python train.py --experts_per_token=2 --d_expert=128 --activation="swiglu" --normalize_top_k=true --optimizer="adamw" --lr=0.00178 --beta1=0.9 --steps=3725
Below are experts of layer 3 (counted from 0) of a mixture-of-experts language model. Rows are named router (the router's row for the expert) and show model dimensions 0-255. Each number is 500 + 50 x the weight over its row's rms, rounded and kept within 0 to 999. Numbers have three digits each.
Before each expert's rows: a language model's description of what the expert responds to. This comes from a sample of Wikipedia text that the model never trained on.

# expert 20
What it handles: Semicolons and list items. Semicolons ending synonym and taxonomy lists, commas in series, and the first word of list or table items such as See, Team, Pure.
router:495607503519548488571463514478379625485431500511504569468478538479487528495532631582535414489448516530476545470483480525477480406521475561524418499643480406570588455504516493523584540524412572505555521485509510478522470569580517472429461463515553481446504424518610404467509499530512523497489552467502530489452484400531531480480370531487476526504416520512409537486585640522465495429529537458493472496501533580518454539436527506486512436528505488550496544480430518491464491490524484486493528566469397455479480522457610530509459498469437467389338468560545451456538510460495541535566501461459469486600465459549489584475537496514569498414443473482481507539457471445525555527429457426597444483621466560493512503417536469468427498506555448475437514491478519489483521435586421

# expert 12
What it handles: Measure and quantity nouns. Unit and count nouns after numbers or articles, such as meters, feet, years, times, lb, and the articles a, an.
router:471546535536551507487480503525512512457545438514482497501434528515579448489464590609605566627462425502477510585515447563379545580588488530597508448497458550598503519366610512540485529568530467494616485474534518493426463484470525452527456473473462481418430428433519591442485484483506528561533448555477560443533602510491486531571483414516526504499448426428482591512490525505424535532540521558437521522514535528552433572512517530543466457496489491525492573472452473556447633468456523490482508494437398489524542457514430464512448579530426390457456561529500567564519562617528523496520464541526380506456560482529522592502442509449534516489508477492551416523459519465522498524450487465450530539422485470541538471468393479468415474507549430471368476490529481526506544573510480

# expert 26
What it handles: Sports tables, adjectives. Cells in sports league and squad tables, plus nationality or ordinal adjectives after the, such as first Slovenian, International, Hungarian.
router:553486547437528420488481563523433460510543495488555481480526462563477477470446399467526454531514481519510515458511491506446514420427524526485538488556475470422541519524398501554515519419477428529485447497624480474535496510602521524577558439515469437523396600511473449474546405440545488559428519454481494501440530547497471464596602543470550551475510551544559407452523448487505466403476489571503515573416497557427502455531407452509544502513486467569472583456519541482509417465468492516532478469402487453458468513512547489562582480488492608396510520497415393473470494533473357473465401499487499428613504453424524465460521573559488473574441501514490566534470467536531493481500492476556572489533540680441505466476563526459524546480394420530602507432513419467495453501508438

# expert 22
What it handles: Name-internal fragments. Pieces inside proper names and scientific terms, like th in Lewthwaite or Batth, and first names such as Richard, Henry, Robert.
router:541507485443443546488525469630585434506447520483513504473454487440515491475502451498444485517428590535439415520533471509439458383461478498512479462523536525471580395439623504470495525452446512613496487545649602536521480478595492519547501450599443476579540525536523401443578410429493487459388536534575514447491583417451505547486505476522488568480491513496579573529464493483469470530508520540527492443472496610476537548584440481504567472469559505551562503494404486478489419436509504477446478467468383577527562552526460536510468517505456575451508497612454493443480557532472466501517575490533486541589551570481461483540583441464496416468442512514501519478541468588447485409488436602556524451473479430482519481433587513415575482537453578471555565462476484460503556497510492

# expert 0
What it handles: Sentence-boundary punctuation. Periods, colons and table pipes ending clauses or cells, plus sentence-opening The, But, how, especially in sports season and club articles.
router:476436551542450448588467514446467560447559481512538510463643555500500517495475447535519547496614495520531552511465528520505540540437474455500513498548436458395560601513442503499534497494581411400558570416654410550467464558443510545495570493514469498423465517521372535451446577518545452402564449487483461521504477541526431528504539421471539447491569428545502512528429475493498539581594483602492470598505500480507570507519501560459562495515544478498478461499529467517439619467620497506569447505537477528530432543497466502436554479467484537520525487471476505542478494555521484550386522563505498506384505509470516520470456480554509584497516526442535467462470475425444477577457447447374604571498548586481472406441496444477460491542475570542403434495561526494530534415472491

# expert 16
What it handles: Determiners and relative words. Words like each, similar, same, specific, whose, where, which, and as, usually in the middle of descriptive clauses.
router:447497517504485510474462494461540470517449444524507498432505461450523467545445502430519444466521536481537546516467496510499461484489494495544544529576515401490574506445523505519469515591596511535487489597548423430602459491571501552469556491528539518476534573515587388534474565427464441501498495466485500382461550463525498432502452561513531515507525478526559383583512523481548660498523568440527583359436542585470551533540506551478510468514553476450533527457520495508554479526396534499573536444453506511441421528480447451484525500517492468644604468491471401407433555465487551604414511552437432522524477501521462492613437583593533525530455481564534495499596481495461507562426470531578470484498533528435457553460533493461492484450553481621473517351565492452470533447463543

# expert 5
What it handles: Election table decimals. Digits after the decimal point in vote percentages in election result tables, plus table pipes and minor-planet discoverer names like LINEAR.
router:521497529493543498485489515519571496503491471444492590505486530496521477527456607562473487488516490498529519507449547469527482586543519498556496476463560587493540492499558428558462445617600521523548355452523509485551533595453550517536482540511504474504546444497408540459542470478454523421499523541626463525560497514449475520449553478509465433504402554484420580582488486552489512563472459562590550438441498433477411487542473528420473490486531500469499491634568480483464436472575476533483551476595528497499476472460444468483521444455577496631491440490559530472556493437485415475682554569483443547545498511544536455488421465474520504526589487528580520566511458444431490559553563390478438479519537394554472584589537492507472571407435521452523485510519395433553580550516519

# expert 10
What it handles: Conjunctions and sports tables. Clause-joining words after commas, such as and, or, but, following, due, plus pipes between numbers in football statistics tables.
router:508621519437423470535523441467456562440511436429490531502534487559534493558518513486448476504584456547466471447491566509475470512576507503541488495527520545467493450508474560492528509481538616522463545465540486507528450564442414556454457592566513554508602523522403428457468480461489508563629618487550484509515457459514486477499484582504421476404457506488551454559472600478448515405500544486477526393484458465472478458532578490430589428573433471495431495555467447568427492488538553454503470501509410423544633464493482485462545512492519589541533449490498420468377405432509512540568460587540486487565414480487594527450458494555575494406589506507465562565531544548458481511531542467440499579538450543498523504512434522519491537474535387604518522518515466494461437434385467

# expert 17
What it handles: Articles after quotes. Articles and word starts such as a, an, in right after a quote mark, parenthesis or dash, plus table separator rows.
router:421529574543468491486500446502494545479529529483499538473516512481604541595560418566522484535581388496496402472529461448469512577503513493508539588476530550451399567447461535516458502432526421428553490505485454527550394567571565473499482490606599458480534534460495441504461488534508563559554517467456411517581462477554480507458544525455488504456565524515500444442503458550426452518574385531493457550583582614484564557507486514482487459611419427509390524489427576550534526551486481546537482478582475489521525462538572448505529493491470481451483542476520520498398449590509486599485472514571578411418501428539495552496525558611518531491608487457511491478513527536499514588556469456452515533572483592587487486386367520516502558495535472457565483486514499590507521460543507

# expert 30
What it handles: Years after the. Year numbers and adjectives following the or in, such as the 2007 Cannes, in 1847, the 2025 series.
router:458348549500470508519530504514491460532569461616554591515547592409542495449543505466514626542554402472468427615562483448430555484469535438507466506497420459470415537501401580531492480458481489488440480442480476438481466494566563512565549507418569444419491521522462640538376509526531503493445438547508494548483527522515476541520612472472557476513561543481476489513448494532461538546483440449578545567636566498533617524531460544538473520524482526503486494459538547535599549521462388503623534537562566496507418545527544506477505548523498442556504575425499551504435466527578513537407519477445502521444561555547392523527525548467466509506496563478495464372473545516515519561533530518476480545460505473510471581484493469558481546512567533439473489546442479552410472467508533

# expert 21
What it handles: Line breaks, parentheticals. Newline tokens after headings, list items and paragraphs, plus open parentheses and discourse words like However, According, though.
router:544528460509421458505494530455563556462487483462531425462467486545439505416518522491477512527581514446520479493527524488571549481535499422478439522460526496489452474568398476513530398484547445468496561451482554568460562452433495444445503511390490595559440537452496613468473519501494500481507452502496559523501475584526458490548492475504421430558500508457486488412471513535477564440456457437444505521504414405535455488400614534598443508483467452459469371477554432468523485502532552468514455601508575458597499537516511513447503460457555560466500401413479510476587468477553453396489476509475607556525515493561519458442502483475475515508595532414450379490504568478585504438429580464549534524439550519499468463623503575581520521471572418409463589530511562477501404592464543

# expert 29
What it handles: Prepositions. Prepositions such as of, in, with, on, between, about after nouns or verbs like border of, signed with, based on.
router:544578516360429547491459526578559477553406514432516512454445544561577539429498582446497447489582574453463507448482522431554519570561494561487518512440464554487482535537593509427474512515568497480454499486525489519472436535380490472528482535509506614545572490404547366483399554504475540491477466513566491545469403458454465546435531485521558483517500512488491543510480574492517478455435450497403531423471436447549534458524498463520498542433462561514515352495474471588521511498453572556457453422594532506598497517486526471479435541458536556455536462524514482623550422443486596577512591477536466522542421410390501551556510480519493508555497416493505444469451596454414437512425563445425481486469534486483503458540430547510475494525466527583496468545538466513580550486521495

# expert 4
What it handles: Function words, small numbers. Sentence-ending periods, the and a, small numbers in parentheses, and verbs like found, believed, carried, plus Nominated in award tables.
router:459480463520442530513417507398419536350407453494544464547476493508444482463389525515416472541633510476538434424467491478495589479524472569573399483545548471465537441520447544561487499561520487426527433461501503516506498456439493488473454565539485464514423577454554551475539483492550440503523610495475449474523515469537488514436468501431495508544433488471434468404478528507431411486566454524483494471483455500491450492473442587431565491468477457514425519570451557550489580541584523526414527557422459530504546468459563509509486429530490434490555501504409499377551564452458503448513486610495436504603503515567555508514527453581617497509521544494572513509450462490534420564500429368390477601544503481517483504496546405448542548423487472479501442492554568498551565512526563

# expert 31
What it handles: Section heading markers. The == and === marks closing wiki section headings after dates, years or titles, and pipes at the ends of table rows.
router:421564464583595459440464489495522526537452457450503421426440505516443510620545500476549504592492473477514496501520460437542429608501444469619492493517513440617577496479469505505523494531425607505522513464444551493553472461435438460474386403417434488449412583559444585559498517491522444513499540492474502475498545471499586430520425545498418523445394488483513485514478424505496510555446535405455445413456552477491406499566507518438481415516412513540466517506512484449446514516468454489516529467440458489495509466491502489550512482577524463582563558447550513509475532413433528460563435461575588633538534571500602461494521500459541472546559555554466458570524497515456543480461512556563443456562477552635507526466484511514539469509438473485441482468461597446445405523476424

# expert 1
What it handles: Dates, places, group nouns. Years and month names in dates, compass words like north or western, and plural or group nouns such as brothers, people, group.
router:592486508537531542541507522520512496619428520509557358470453486517585502432532533509533536508430482509499571403532414631435488487491527531443592491463568412622540543456526445533486518508439555424533494474437499456531593479476534464528467527444366454479428510509566586527585524493521488504492448532509538520468466480493567491535526503403528562482464383524512530474450513462508481641541455470486496476484464465498473565521449495397455457473520465545592527408558519484485589529480532452503530468502559528499446536430422475570485485630501464570442553568493519492566541542491522482535473499495387543505530626575491495548463585461531450534397507557554495507453482485556544546387536519531453385480460480547573556541535462503509472477439529411440475501545567450499527550510488

# expert 13
What it handles: Name endings and periods. Final pieces of surnames and names like -th, -eder, Jr, sentence-final periods, and closing heading marks such as ===.
router:657390405491482518549517552476496440561427487524564439507478515437503476518498591399500441497446521545476513473488437497508599373473497501479517445442499585499552478529473476484514500507412367497489464498550544443542532514433451497550472483566379472553478545568550502620589485418521497448334520527577489426516549491448501466533474551492538522495512519423501453527470581431523489514512484461567477470456494504558446540547362485511448493446562494537564561563513501469511423495506424487422521533390423517495480457460514455508444533517478501477478481526479533461537525463578519470476475458481520565562517564602528454607594517410477451550474509519497455497566513578523462475476426579508490534423488406500510522451568532507515453493379526420545459450483474427505482571568518

# expert 7
What it handles: Infobox and table structure. Table pipes, degree signs in coordinates, Location in map captions, JPL and MPC in asteroid lists, and taxonomy fields like Phylum.
router:497497442573558543526487532536474454563336464448478457561347497585431522523495494419482511474414529491517545466503517478497495434448482531512555427543576531584511432459472472502509509485550551460481408441498501464459508454446480448445431475451463522520490433529633484495576512449538483588464565471493527418498491546475512429502417557593426519515399528476456489484515542487542409437479518375523479448521476439485426516440478488499477417484453600483435425564418485487506326509450567503547537450480432472496577514467577503503503464504453499555578408453510497490504565492467595530542467444519534458632529421532519506441473517463529428479534499545532532468568478472474470425519449580510468493541498406530551592471598492556525464508504512533544521406485559443493494495535581

# expert 23
What it handles: Commas and closing brackets. Clause-ending commas, closing parentheses and combined punctuation such as ", or ), after names, places and clauses in running prose.
router:489426459457570547560565479427478432532561576546464495645535525520453489506489487450501568488439436509456523519448497538456485524514523501469548453476450479469456616543586555475474654443454553466465414428449438428398565503398478497560568610546425488474501462547450518586493508581495495519542536528526468520508456551377563526513539454493564501491492469478497515546526427406555394526447448580431470539625508427528501422493453428486503509419494542504570593552591464543459528529499477506464502499439522491529509462491504499548515540547581481543495574549533572546519502494531541492488481467482418455462486518423523555530487492443481550498432543486523548523462536619462519434619429506433531560452454439503560545486499430499439459549455519595511400529480428571506464430464498

# expert 3
What it handles: Foreign name pieces. Word pieces inside foreign or unusual proper names, places and taxa, as in Gav-rilă, Bar-ban, Syrian, ADO Den Haag.
router:615462454466589511452523543546426501548526441473424535516579477474564537555582532458442533406458604531494495494520565422460489528513493524410526529449575461512523402496462471581520553503306559596387469582591502508468523545546545554462421472427399514488477501604571463435531509483557485412481600428429538485412458540515564518474463559499583546513434493539506543490473503463555521482433583526551542491476526494435495428507475540505570598488540496503531562435426494458491402451503489482351469467497452542467573507490545534445483430506523550535484535528465466500477491450414409482533559425523496475527483511551460411470520507450459492500539502523428463477419451518505448431453509578507473489519500508579482452536532565464525563548484492474467528588415498522453505475543549

# expert 24
What it handles: Verbs and adverbs in predicates. Auxiliaries and adverbs like be, was, then, now, still, well, plus infobox labels like Yard number, Running time.
router:482609498531529560508454469411565579363549547502446454513452441533466480554454453545533481424501518516503593486447610574511428557622512509465481459577511464498490414463509395455492425503462565428520602612452456578499558495504423541429509546576557552585513428480546517521523481497437490433603436424435472453493506501525480444463345529498418489528498436527532514448479516527521511470522615495446480513492440483554458507391557529428492541572532438426467526451504444461448502489552612500441475542457525436424525477487362556456523508550473523469528544548552462447507522489558516535496493565516465554453481565454455501462443446511530478448523475486495514534525503505525458494532503439434476443549519516412513490470495495481497474525634417581571559553548536479455450511429522

# expert 25
What it handles: Word-initial fragments after the. Opening pieces of words, such as imp, ary, rap, Trans, often right after the or a line break, plus the itself.
router:397513531579520436409467443456354572416613521495514591500545473495466449487421458595482543491544500528540474415497518582519524509485487500402516475479553501459526550487512497509402517520559475645544528543490514619501414513600606480444507449490534459499458505451503580465515391510449588511494547513470438527507480519559481600498513456435480470513531480574450390514484538480457454464605481516512458555461489516444537471493499477596538549499453525462530650618455568524380586537460450501523502528521470556468536401497515446502517447501437424540473573509461557508526505496482444451451473493482496456422535383573413514480510528568513574511414498494521503623523478497536469482479501441459584462505456576467493437538485539492492522497474533422479473493491524570528555495540485

# expert 11
What it handles: Name pieces, hyphens. Opening pieces of proper names like Matt, Mac, Nic, and hyphens joining compounds such as Turn-based, Jan-Oliver, Left-arm.
router:455543496494487502450461530556490535499518449449467509537518448586438463522517553534493463567455609485541482430508514492516532539566521550529508488571567519499469417501499439468439528465485515461507481557498614495530476539560507484521483391529414533550438567512400502495519407540470495444494478441516533520511481506469488553468475429487493520529507551508411645596577471491551385469544504562467469505503500471390497422519504524392524579470530505544595468610540555467471535489469466458445521469461507546439525500576497440529449455451507552452476540503473434661654449451427366461572405443527536443507485571423398465505485494491486543435395510523510553592450444511580537466431590537481530398572471515493469437574527515460459529540507571514514509520525463582524535551504458

# expert 6
What it handles: Clause openers, auxiliaries. Subordinators and subject or auxiliary words opening clauses, such as while, although, she was, it is, also song-title words.
router:455516570531498481460400467543545545542481535520475658482517451454501476604496433439503409562475528487496465544506558508509510502602490547527475490590496523450505486506510524525470510522476565450584500542371549485572391523556559462498617467461509514472524517509465422476394449472475476459468430520438510514506591511563498570478495475509549520489599495369447529593473460524549525430523533596494493423469499568454482463437463448469506459571590503549520579437506609504503434534420433485507506490577512531540533496549486412501435564493447488382471561427458454499483451485515363513455446561539498505496530569607365443504465562540525501544459478471486530530533547556546481493499487551560513498521508593500431443524461654533531523439494488480538551418497520474540455518497570

# expert 2
What it handles: Line-start markers, infobox fields. Line-initial list dashes, table pipes and infobox field labels such as Born, Genus, Preceded by, Synonyms, plus common sentence words.
router:409553554474459487414552466421551512391579569482484405439498416538453470473529457499500447465448537457540493485470463529531430468443500528444416474470443498540496505576564523395500409470488507507429606529414540513499555461516425557447566480585615485568559508460467492513492520531504485562482433489427490472501454469517513423495477519521455481574556581593599455421494541538566518498488428532416525553485480553523544497520580463551432525564498474399435441534513469466526556557418435543477549518537574418440415497491417525499544534435559453438478487529481537529555484493522521461537436430419542425415457465412528527470548452590457501451477486530406560566567541499463565452559590530537484483489520482465439536534427480558477453576569512580472505566516492558489458527519377

# expert 19
What it handles: Mid-word suffix pieces. Word-internal or final subword pieces like t, ed, es, ing, ot, et, ette that complete common words such as toilet or synthetases.
router:619463445474489495465512530637483382516520389499469498489520505453610436550496541534545549459375466564454543539529560429475588488498508552464470503439473543487554449432552450549461453626539453582517523533537535595495528470494487508567449443491506503531505565520511377456483420494485518466446442609510503520508625489509464558535494419544587534487483446489472444552479566456470601579495604408577476527407555568462553447566479583478514598548550580530542524570504482488527490419529524486429553519480518548503444518482412570475504543534450501601449543478553457570545518455481481530547537527530479611466420511455473479547467432455469469547495448496505522547455473438462482527452568508539472499517480468446562486461539512478540486518385537510474562588460468504513566515495589

# expert 9
What it handles: Phrase-ending head nouns. Nouns completing a noun phrase before of or a period, such as suppression, massacre, proceedings, revenge, plus table-cell pipes.
router:523404489561587513488587524503539384567447547568478437453515550443546494496517508499504463407421537488515546488479496456497443499435521428491559532512567454514461492537440453480522558532446533495563464446506520476490599377458556486468551532380442518535510376555543469543568561468517459482472528536525487477493575571500568496501379488419455481511516477539478460515519504589561482591479558566538483445477490413477514496502507488476395465504584566511551562492553516455597536510432444508548551549596562546535396560456465516496510483539509559518553534520583470550546519496385495528528581445501485497506521534463486468518473513489423517495480569581588491499432495366491606526470522589653574431556552472567473490455514497509540533452502570549416440452553557406476502442474496

# expert 27
What it handles: Institution name endings. Final words of multiword proper names for organizations and places, such as Center, Conference, Authority, Association, River, Institute.
router:594470420466491485549639519572524368611486473566458476560527489453508578516513460497401509491391550524452497550532427530513474424440528467501597490452548530531485472491614504489525547510509449525495507457522506442573571406502529514481602439521395544497466448594541523483586519496499502433412560530529527445466574490417537543565550526563417563452533445522494509529539489477551521544461526468527555512496544492479476552473485422546490482472587509517623568522432512496517384443476529465463466514502456556530536517481506550460467452474522515556561442556535440420447551565458500492499525494499504543501528519547595445583504436434469520516523504481531503509521460500475512392516378621620565539416457441577566523557628459458476460474470563438541499443442480468491515511550539

# expert 18
What it handles: Table cell starts. First tokens in table cells and lists, such as name starts Sl, St, Gl, months, numbers, decimals and parentheses in climate or election tables.
router:474567576516461433537485524519438576520502469537537509481499430539484488488461496521523449503494593460542565508491490636515505535532464507612489534579469612543547434439526469410579544521526494451522505488479456456506426566631477586517425461546512504433535441464483424474584542500545487545517470420444560612423507461603498414535512553534502498498497481494453647585528431540522541487508591454515499439484537593527472536531550551412484537499444498539492527340466523514443547497562476497544479359458469433429529429467443483552509445562414475438489488554453479526419497537470497494526497512484512467453577495431567493476501495491476511499426488558467520433439484439515458559381512432475490473505470481538442463453506445492517542477616527444432576406546531454434499449533416

# expert 28
What it handles: Vote-share numbers and roles. Percentage digits in election result tables like 48.8 or 45.1, and role or occupation nouns like director, politician, actor, organization.
router:532535478616540538453507487471482505518530470468421479529491446464456437521588533610498415517427493530544547478487441539474574498490515576455493593486513522514508483499517549515543507569531537486560479530428521478424523524585534467562425500490519436451460416540524456509585534563534489615614626567542524515510548550542554477507438538542506488470510570485491550485610483532495479534541528485563490427484538532464421521527576553427478417547517496506426621529556464490528543528601443505515561570331491539518423454464514464497490515454472426588455451472471531457567553585506484459623498509498489361549575511498503533501502563463520437382416534545487467543515482469696589584550491446506450458539460459430481489528464491452477506498530468505490570473494502524519544511512529

# expert 8
What it handles: Numbers and name starts. Standalone numbers like 12, 28, thirty, and first pieces of capitalized names or nationality words such as French, Karl, P(oseidon).
router:590462502484449579528491473489449523499552496548462580465490434458503541517438423565463410537466515486468474501508516543476551440454462508432452499450514470435534420523520532512470521472488508537481487494536478437466466480579581497557480450456539485420415546439422415418432467485472520488596502536471541503402519476517475555461524506537541513544551468552497638430633412509543523465511443497534522520464538613443661348506417647455476548444482504539546532451496482517492493531483426488434471445464539607499377558567435485481497479497458569391456522495538509511489528546515472440464510465444533515541544572481432558440517566470452486505509458498421483460524548508499418466492501493473570502483391501546539468561422483423526524574451433402546576499527508590527536452519586

# expert 15
What it handles: Possessives and section headings. Possessive 's after names, the or its before a noun, and heading words like History, Career, Early, Population.
router:473417529482487522514447568471511501456588584558561583481465539466416511469470419459498616426555539467507502529507498513568457499472468428533468520580449494515488585556438510450481443485505460522473585517411464493541503550575514554447580543509600491498490529455582537511458600548515454460463349374478451611540425521537492446514572484447522499520530485480492452560513468525542511504489452462526480584558481493538494558459458493614492574480509475446427414357521586468524433530453451518595548494596519473499562479497541555464555467476560476545531571448541525503433509443567485537351526490456559479450509464450372489501485438501441496554424485485458516410519530457522488501578515483548476451477570506370496466461507517531467516493527567485488503484439621403451477505487465

# expert 14
What it handles: Parenthesized years, conversions. Numbers right after an opening parenthesis, such as birth and death years (1863–1927) and unit conversions like 93 kW, 81 °F.
router:375541506520513494422503460531493516550461526435501472580502497550441539460423477517502477439546465485532524493517502451522428531418450564435466500437503425507464501441491488561517457465492460516443394533481529570492553448517511454506446452426570465492509501491466557525568498610553551553491567521389457486504497477537535546475510569539562544481462580590571383370422401521457485490451524443473485562570513520550533532535581411513518461503535522446493455521484475495485502500577585526472438477456562434435476505525606541620517530508510492501509453469423568396557537527447603538526542477560555475488510444537627456495604457487527459545529558533543518465557445506497538517505465483431431462550520489548430621528615434525442471423544513475581556565540402595533494545576516